Experts of a small language model.
Size: 12 layers, width 160, 32.2M parameters.
Experts: 16 experts in each of 12 layers, 320 GeGLU neurons an expert, 1 pick a token, a softmax router.
Training: 375M tokens, 5721 steps.
Below are experts of layer 5 (counted from 0) of a mixture-of-experts language model. Rows are named router (the router's row for the expert), gate (a neuron's input weights, with its number), up (a neuron's input weights, with its number) and show model dimensions 0-159. Each number is 50 + 10 x the weight over its row's rms, rounded and kept within 0 to 99.
Before each expert's rows: a language model's description of what the expert responds to. This comes from a sample of Wikipedia text that the model never trained on.

# expert 11
Commas and separators. Commas and other list or clause punctuation, especially between place names in birth, death and burial lines, such as Kampala, Uganda.
router:48 52 62 63 48 69 53 48 43 71 70 71 48 42 57 47 57 66 38 43 38 64 55 45 52 34 39 43 40 41 66 60 33 58 47 52 62 55 49 49 47 57 39 47 56 50 62 43 43 45 43 60 51 64 42 49 46 47 60 64 53 38 49 18 59 53 47 52 28 46 44 52 28 45 57 67 56 57 72 46 36 63 29 37 51 38 35 32 56 54 46 54 45 43 45 48 34 63 47 58 50 41 36 52 65 65 39 54 60 46 66 52 45 42 57 49 36 39 37 63 41 40 49 63 45 43 52 45 56 49 56 46 43 60 47 42 53 38 39 55 51 50 52 50 46 49 63 40 45 45 51 66 73 46 54 38 57 45 55 60
gate0:47 38 38 58 49 60 32 38 64 55 69 36 30 57 33 55 34 46 46 44 46 52 58 33 46 48 34 54 40 41 65 66 50 42 59 51 41 43 62 34 62 54 60 50 69 48 60 56 44 43 47 47 34 38 53 32 58 24 54 50 50 47 47 47 50 43 41 53 41 44 52 36 38 50 42 49 56 65 43 40 53 51 42 66 46 51 59 43 44 42 53 70 45 59 27 57 53 44 40 51 44 47 46 53 56 69 45 49 74 44 53 48 42 49 49 40 49 54 70 37 61 35 52 51 41 71 66 50 61 37 57 64 41 63 58 51 51 40 50 56 60 51 38 53 47 37 58 36 40 70 47 41 67 46 48 42 60 52 44 62
up0:51 41 58 51 48 40 37 47 58 55 48 42 52 56 54 56 37 51 37 67 57 34 46 31 77 70 44 49 53 45 61 48 48 36 52 50 40 33 45 64 45 56 52 25 48 64 50 66 37 51 71 49 58 29 55 51 67 47 56 64 41 46 62 33 43 45 41 60 34 55 60 34 40 52 51 64 57 40 44 53 31 32 41 51 39 51 43 55 39 50 46 59 45 39 43 42 44 54 47 47 41 59 42 73 61 60 36 47 52 34 46 47 60 54 52 41 47 41 55 55 56 50 44 67 57 34 51 47 42 32 50 52 49 69 31 50 54 49 50 59 59 34 48 60 45 52 52 56 51 48 21 56 58 51 53 63 36 43 60 50

# expert 6
Table separators, ordinal suffixes. Pipe separators in sports and data tables, ordinal endings after digits (5th, 2nd), closing brackets and unit pieces like pm, rpm.
router:50 55 54 53 53 49 47 38 46 63 71 47 42 50 51 57 40 42 42 40 45 56 39 36 42 58 39 49 41 32 55 51 48 36 54 74 57 61 57 39 34 53 69 49 52 55 57 52 69 53 35 54 36 59 40 39 49 43 59 48 54 36 46 34 54 59 72 57 28 44 33 73 43 43 45 59 56 53 78 48 37 57 40 54 31 56 48 44 56 51 55 42 22 52 45 40 44 49 45 60 40 51 40 50 56 46 51 55 71 60 56 54 60 49 57 54 42 52 56 54 40 45 28 47 51 51 60 52 37 64 51 39 56 48 55 55 50 66 41 39 33 55 51 49 45 46 65 31 51 43 62 62 66 45 49 48 38 36 65 53
gate2:32 53 68 58 50 57 30 57 49 52 47 44 49 58 36 63 56 37 48 57 59 58 43 57 54 46 54 41 64 53 59 58 33 51 43 52 72 43 51 47 56 44 61 50 38 56 52 37 40 28 36 47 55 48 36 62 65 44 34 40 43 55 54 63 50 32 47 64 40 62 40 34 44 59 55 61 47 49 63 50 46 68 48 70 58 46 35 43 61 53 46 54 48 48 61 36 64 56 51 49 58 40 47 47 38 45 46 52 71 44 52 48 33 68 55 71 48 46 55 50 49 57 27 55 49 53 33 45 47 57 65 35 71 64 55 63 61 71 51 54 42 61 60 52 64 43 52 45 65 49 34 47 58 61 58 59 47 54 60 59
up2:57 26 56 50 49 53 43 54 76 48 54 55 52 50 52 37 34 55 52 68 47 53 65 52 56 54 52 49 51 58 55 64 49 58 36 38 42 41 68 52 50 55 41 56 71 46 43 38 56 60 45 60 44 25 36 31 37 54 50 67 35 63 58 37 56 53 56 52 37 60 69 41 56 48 42 36 47 33 44 61 40 45 40 53 47 47 57 66 60 40 53 54 54 57 26 61 32 45 62 38 59 49 51 51 37 40 37 37 50 35 61 54 47 46 41 48 58 57 53 58 54 59 35 42 65 62 43 58 49 51 27 41 29 55 56 69 49 55 39 52 56 43 60 49 44 49 56 64 60 50 56 46 64 48 60 43 66 58 41 59

# expert 10
Mid-word syllables. Inner syllable pieces in long or foreign words and names, such as ith in algorithm, il in Guardrail, ass, ile, ined.
router:56 59 54 65 41 46 46 58 54 45 50 48 62 27 59 79 49 64 39 35 34 60 42 60 34 39 35 52 45 45 58 30 48 38 43 60 39 65 55 57 49 59 65 54 53 47 57 40 48 49 39 71 54 55 59 39 50 55 61 57 58 38 33 47 64 61 52 40 49 66 62 67 43 36 43 54 34 48 57 44 34 79 40 32 37 36 56 52 60 53 50 44 48 25 49 29 47 52 48 53 59 57 51 39 45 50 42 50 54 50 58 48 52 56 50 54 50 45 54 59 47 48 38 69 50 63 53 63 43 67 47 51 48 56 70 62 57 46 36 43 48 52 47 39 59 38 58 43 54 36 40 70 46 43 49 48 52 47 46 45
gate1:72 68 44 36 53 68 53 56 39 48 42 64 50 59 41 54 48 54 49 47 55 49 48 40 54 49 54 55 69 77 51 42 53 43 45 56 37 69 65 64 38 54 48 34 50 53 45 60 54 33 31 61 44 33 37 46 46 51 55 38 63 34 54 60 65 53 52 36 36 39 75 53 59 48 55 48 45 54 45 43 40 57 58 43 73 59 44 49 49 60 60 55 44 55 49 66 62 53 49 65 72 35 49 36 48 56 59 27 58 51 49 55 37 31 40 62 50 42 46 40 45 45 54 65 59 46 63 58 52 55 35 39 47 60 40 45 57 45 49 39 32 49 55 50 42 38 40 40 44 62 45 34 49 49 43 49 46 41 43 61
up1:36 70 35 51 56 58 54 50 52 38 52 37 53 19 42 52 49 47 49 48 37 40 46 41 52 47 59 50 76 51 32 47 34 56 56 60 52 67 47 66 65 55 57 62 46 64 32 43 50 57 47 84 53 37 36 43 56 49 45 43 52 57 38 55 49 59 60 38 38 44 47 45 38 71 47 43 47 46 61 39 60 47 48 42 63 44 56 40 37 47 67 54 58 26 47 54 57 44 49 54 64 50 44 45 66 62 55 34 38 53 61 56 42 44 51 51 63 52 44 48 62 54 35 55 48 60 67 61 58 59 52 45 38 58 56 46 55 64 50 45 40 43 47 57 50 36 55 44 41 45 48 43 35 37 48 31 36 40 32 48